Below are experts of layer 8 (counted from 0) of a mixture-of-experts language model. Rows are named router (the router's row for the expert), up (a neuron's input weights, with its number), down (a neuron's output weights, with its number) and show model dimensions 160-191. Each number is 500 + 25 x the weight over its row's rms, rounded and kept within 0 to 999. Numbers have three digits each.
After each expert's rows: a language model's description of what the expert responds to; "comes before" lists some tokens at least twice as common just after its tokens as in all text. This comes from a sample of Wikipedia text that the model never trained on. Tokens count by the router's weight.

# expert 34
router:510527503487522507490500482525491475513515475514514473469546508527493548507530489508473536463501
up12:534516462487511445488437505480559499527501514496514467506492462477518543485487490500486498517490
down12:495460507471503562528493479506509520535492444501493511502455548492466470447539483506468476487504
up13:483506504524507534435508503523516489475485468488495509496468524500476504493530505520545494491496
down13:482477502421514491515545505470542492506458497529467529528536534507490523515522488470503485501503
up14:505513454475494493447484491505491507495504482471481506502502488520532488492514511497525477468479
down14:472566502491525506483504500486519473445545464498517482485473474469530530511497511524478541519528
up15:510520467511495495461497503470479466465475488498504461518500508488477535484491520483522440505497
down15:506497475471501529529498484523500528477443511483518477477543455517456536521483535478526517547509
up16:525476495509534501507495555489497500504523487521471490451463492500480515489495518473517478538516
down16:486496427528472509489442530484480470486527489481527494469446520525515478473537531489501511494489
up17:508476521479494493438471498516485486503527483525526526533526487535541481482442518491443489476474
down17:500501485528503507516515476476525535501513484467530493485517514500500480517486510514504504489498
up18:500539488547506513498506537506491526489424501451515536517484487523491486486493476472479528517485
down18:503464474474493503486493509518467492450508534487514510508526516502499521516510491479544560485492
up19:485497538492519448482465482517476508534499534524496540517457504508517500451516510509506439498483
down19:521495479482530520514451533503407521493533531503508515500473506515500490452508480515484517500537
up20:547496485504511414475545524496527489508493523537552517537521479493458465471509529500453452510488
down20:508512467539493493476473469464515501533511481520514477520489495496539416482495436505466504521490
Space-pipe separators between numeric cells in sports and statistics tables, plus month names after "born" and accented characters.
comes before: "\n", "  ", " 0", " 1", " 2", " 3"

# expert 38
router:490464498500543499516529465522493493482521487531470496515547495537484519485501515479495509436454
up0:463493471544477522525512492490501490527483487526522469518542505476461515485485442471530515505479
down0:472544475456487494519532499487490454483503467516461469516457491532468510488476468488498494528519
up1:505476509511495514496489549516500485483494467549431521481484475501479506475551543511475452477493
down1:490471544509577497459456538472486492481492474514479529518513476529461489467483509498444489538467
up2:498506508516455494492506505486530476517498531539509495480479505534492462514527487504540491477495
down2:478502516504539478545471517492498469495491508488470498486522510488527509522494484455508531485520
up3:518546482502519495531485511477503486511498517521518488476555477554506494524507451478511502491478
down3:513483500495501459508476532480538458456486468519482486519478456522464518500482475494482469513490
up4:484513486499530517545545516514480489522492503505553511481432513475535494492482513490487479484515
down4:504505501506477542468537509487493544499521555531553510538515495498537443528528505521471453517546
up5:531512510539533521500497508507503453455477480472513487481534478468496495499501470488503529468511
down5:530513488486485484485530526545466461485560533520485498555469522511526534545480503482488484509490
up6:510506539544512529492518436487479530471463483479464527497508544558503509505452505501440473519433
down6:468512561466487475519473467486483461478526485532484518511543505473490492523507440521508523471496
up7:498546504520505500484516503475483492462489508512482458513486481497522536529475493494516486491520
down7:504476489473449482470434502435522505548488530448526474443505471472498517526511525495510481490488
up8:522479573509488509503467504506508494495483515538547516479509491496511470505558499489482516479498
down8:490521481519478462506448503514467494496471522497482483502480477521480503505489502522526527512524
Function words after verbs or commas that introduce a noun phrase, such as a, as, at, with, three, several.
comes before: " the", " a", " years", " well", " an", " his"

# expert 45
router:474518520532507506506448493515497496500510526508475470454524536537477494489495500514538547420511
up0:478534503536478524479513545507528507483501494450451489518492509502547496522473507505535518491471
down0:514515487540516543522490512449531504551489531536472482462513494510497489492531521488478553504563
up1:478503489446527522505492494517508474574559513497495496525514481490473517485526512472514570450475
down1:543505485512498468491494474524466528490511477526504520523455498520460510510509497538489479493495
up2:490522488529471518552506510493473513481479526547489470490511461490495488481526498491506502540520
down2:509494487495489501482511524488517492468525495506529538513510513543460509505451493491482557494501
up3:460525498493504544483521477502538503485518497459516461498533498490461492513501526497512494515503
down3:471511514516480536517491496507480468562524507418478518485454516516484514502526520469530483493534
up4:500472470518477530448469488476484499466511491491508483502558484507506523498475479426510551519491
down4:458506530496499482551476484479518482509519508486517471494499481506483499510504483479493496513482
up5:530487526498520532478523486551508504511518516501510563497554513481514508500495520544523474479482
down5:552509537471487491475524535525475523470520489521563493498504513518471513497507518501487467543534
up6:542504537459469519533500490505468504533486495523494477489512508524468496508489446527520518504486
down6:507514531495546475512468516485556483506520475487474508484480502482508519531483473467534515494484
up7:483475507512532481478516505494502522456463494463492482489524516479484489486476484479491495544433
down7:494497469486490476470501506489561497511479454514509514491473509474524500425524537544470483534537
up8:553459445540486484456484466505481482515500500531526490495508539536471517500488541498555516505511
down8:478547490522513493499482502512494499516517478495503492509451499517525515502506478492532487550434
Verb suffixes (ed, ing, izes) and past-tense verbs in biographies or plot text, such as had, served, became, received.
comes before: " the", " to", " in", " a", " by", " that"

# expert 39
router:492508539546524508471472435534520467451462497524500490473489495530490490457491475496522531461506
up12:456514488509504475512487445498456520506511506476502515490502522523521480527470472495454498475489
down12:529473496509498491496476531505519480506496487455503481520474536489465514532504515552492524483504
up13:465443506452502523438464524493464498471538512499507479473530510467493513551455505450500538514488
down13:496539553496511483530520469522530559538551511485478550505508513516500450539440516479511491505468
up14:557508501486447499465443482523495542504499507537489527535479493508511495489456537492506505484495
down14:544489497511464423458523491496494469544492485507531486499491478483506500483472477470473518509509
up15:510471497549521495504536537488506503479523518497468489493551515488548497495485482514516524489507
down15:466494494506531499510471461499475474460517532478535501487493529468470533476503468521530503491485
up16:517496495537520487498476457495519527495507482493492492472521501526501532494557509516464458497539
down16:535468483465494471490460456532490494521501513516512475484546501497547516496504489474463465446505
up17:468534519473521505510454502530563495475490500520481489489492493477485466518473489511522519488506
down17:481462512500515497502512509471518504527487499532452495505549519475485530493443517520453515484484
up18:470471470457543503502493509538542520489504558501485512486491517477452502483448497514479555470429
down18:482495482470474448487477538508526523467493483487470504472519517461512478516444513521511484494488
up19:469502496522489507537515493474551489450500477506450538530498473509469481503492486517535520473476
down19:481507495525515505502478521483482485494574502482513504495562466495474508550494515528517458493517
up20:511499472487518494494501482500465540485518474516524512459508472464517515486510490480503466502510
down20:485530521481509444513456548526495503483487477484520509510471493440491524501458473485502466490513
Column headers and infobox field labels in tables and lists, such as Time, Title, Votes, Candidate, Preceded, and the pipes between cells.
comes before: " |", "|", ":", "nt", "d", " Votes"

# expert 57
router:447553527520507514491507479517530485455479408525462531503530510501474527448476501525480520497510
up0:454549493511475472498416467527451522550486472498520468532529477537487522473480499514508502494512
down0:513495487513467487486498491511479465505513475475485508489531551478497492502509466499518505518488
up1:531553513525470502478458450498515487458479461522488452513493467522463535454463494486509490521466
down1:512466481515503556492498506501480519552505516447531497527455516483477493534539488512478460557508
up2:499487503576484508464517473487496494470547440536498486510515487489473499476452524467488531518494
down2:514492491488536532512520482488517479490523497503487482486539489512483488554498570499479546514519
up3:506483469514489517558496518500547505515494476512454544504518514499527512518506527518485502481507
down3:521501480487492542527490489468521511515490478524505523512514505516547527504486538492491502469480
up4:508484494524518472483493528527467525489493467427477494496544495486500477486468489473522529491479
down4:531455505538500522491527469454520498455470487461513507557481497437517501451483503510497536487481
up5:518498476532552526472487527537506484470470491474488488508543556536490472473474489525495537521467
down5:539533531513478539483518470507499492486545522462463491517500499479490476513524488506472489496505
up6:507529526549511502550540478497527453477478535540528481510523524517523505478478468492489488503509
down6:466495503492515450485468518452497517481505485463509501503522517505524504545515509467470495500512
up7:454488539475473406480516532519473534548502559525514509490494474512508471503511521489496527483493
down7:521519485511500567526515449490500471544561485484486466548490499467442481462509519527505492503485
up8:514494481501470498509470526506509479496454524552465477514512490501474498450495494537488508488491
down8:482501524500466494445487478553498477499567543543526506509470516514505490526550515513520500476501
Line breaks, opening parentheses, and first pieces of words after the or a, such as all in allegorical, co in cotton, pre.
comes before: "-", "|", "The", "=", "19", "In"

# expert 61
router:486526532501491524510494450508483467475512464518467471510497472528451535501460476521528550445508
up0:480506490505438536543470481503501488530493507496493463501470517482460526502481526512500489519497
down0:527481481504501510545481496527512494499510477526511532486535486500474495489502500476496482458483
up1:512480497491540505511490495518522512507514485490496456511504508531495448494512474484486507474452
down1:507464497487534509489498525504459498507499481502493479503463496513493466430494479553495504582500
up2:462523523536536480497504506494536439536521560517526494489513473524449522520491501444516534502502
down2:473535517519527449503484536488475475509557472521523488570518546513531496516484513526517445512520
up3:485491491557487475547504497506539489466500455488486488488512537506457508500464485520494528509493
down3:565505492449522500531536451500487545509486449546490521496547490505505535447467529503473493480531
up4:507485523527494524510511492490468495477502482502503489518503509516521530470446543515481528507492
down4:490510500494465534542479466455499496486520493506475527509530529478526489542521479532506524474473
up5:513540453499462522498515487488437462503488539551500459494521481536472522497486495510526483475485
down5:506488538522510542519516540475529505506462511477497485555466517472486519503463515511511546450501
up6:513487433521522511519517465503532489512479464498488491480539512463518532504501494519428522495501
down6:503529504555521513490485516484534525540416457535498503515496505479521474486507466533486511523525
up7:474480488495528529555510511515497523523518455452523439497500515481532533512472488511476505518493
down7:514487496444495506475505506478447522525508519486489495471526496484540477516482512487448484468522
up8:477508491534518532482523462509512553504458475474437507500437507479512481513484437521466455461469
down8:483466497486527528448495433469459505530520448517474486528532506456507463525497452512492531515508
Prepositions and conjunctions joining phrases in running prose, such as of, and, or, than, between, as in little or no.
comes before: " the", " a", " his", " their", " other", " its"

# expert 1
router:479534470544518514459465478517512477403542515499478524496539499553475516471512510512512534465484
up12:534490506513485513460503492509507531515505481479512470493537484489545541480529504523501513510530
down12:502524519499481476526523490554517509499491477510485510498528514476508517461518480524509537498540
up13:500552513463495439494486545513541521469497471422490475486470457535445464493518527452504562518453
down13:503481519445446496503528471490515476502526520441480464530488534488464488475528454545522517492497
up14:442527483532514521520517531492529495503485533487500502513491489541505533497479454530493500497498
down14:551499507529473484532501498478469485503435484498517447514509480480486532496495475487437524529473
up15:523503511473510530434539477495503471501521466470468495480535471521529525468489473502531481508476
down15:498483465478470535460512536516443508483484497521440529510517506495537529492512496507494490478471
up16:460473505503482474504463508507516483500492503516439535498501536488487473510514456506540499507444
down16:483496529465510520470585508487494496478527530457486520504489503493529486501506498517495511505514
up17:541514523496492484499465508511507523470516513481442516509513486489456524492535499527510484489505
down17:482529488457478499508500445471506500524489476504531483486560498494501502557529493499515510519501
up18:480483502519490527504486495510486539462500510496521561470506524501497488501497487479494483469516
down18:483482468472504500502500519523491474497512474486493517513509514524484463514526517478472505493521
up19:480491486501498518495476490482478539438496540557527524467562494513465510507510528526505483481487
down19:481477476538515515485447507506553518517502499552551494455459482487555506472466483496489522477490
up20:470489511518507498521498463500497481522457476449464500448522512500477502513489488505543467489509
down20:496494505451524546445490562472547534476498525521514514496473485480500529482482531452500499455476
Pipe separators and digits in numeric tables, especially decimals like 32.2, plus mid-word pieces such as se|que|l, e.g., an.
comes before: "%", "\n", "  ", "|", " m", "ti"

# expert 7
router:458482505490518535515516483536504454464483490523514505429513493535462542512490503498489512474507
up12:472472507530450447523441455480531500510497476476495524514502533534494503483475445512509493491508
down12:487499488509485516468554511481476464434495505482507543455528520544505470516517497543458519527535
up13:494521512485503479499506466506482472523536482490498497532543471588477553497519522521483487514463
down13:493523515487491494526545502527502498513532505514481491494495498489509539526457476488473516480521
up14:499453511491507473498492496509516481517519494461503510496472534529489475495493542464506528484540
down14:463526455529505452499473499503471482492473494511515504495537523464483503545500547526494464477482
up15:480489495475532526492550550511492528520491515478508496515512514562551455446469505555480475493522
down15:492466535466493496507496539466467517516481522479507482504531491506544535478530508576500502494499
up16:522488502525522489512449527547491523508491486502522491515517515479519512489509518515534484488510
down16:466484554540469518507515560481512488493507500505491484469499537511480483527492513473536491511468
up17:467543548504471471515516482536508461478508484497544489491533493494464533505498527496514544486487
down17:521510490541452488474481487499502492459544504546493496496497482500487475545528467484505470473461
up18:505514513496477499524535462486512545476493538503509498515485485457474496497501489517495452455496
down18:486534469504498512508489547498515494465498499501483504496474480513498499539496475507461489492481
up19:523481507535472478518482515531480462508496490476506479500537481508514489495506504512458498479489
down19:490511506535531508506527525504501481511510503465473477500455497486536512500505492487476518535501
up20:484461495487474479504462485511524519493474489483443535479442556507522457489475446512505499489471
down20:499542473527488501544485474505524486484492489508524516512464472505484516519469473501489524489521
Pipes, semicolons, dashes and opening brackets that separate fields in tables, infobox lines and lists, e.g. 2017; and GAIS |.
comes before: "\n", "  ", " 1", " 0", " —", " 2"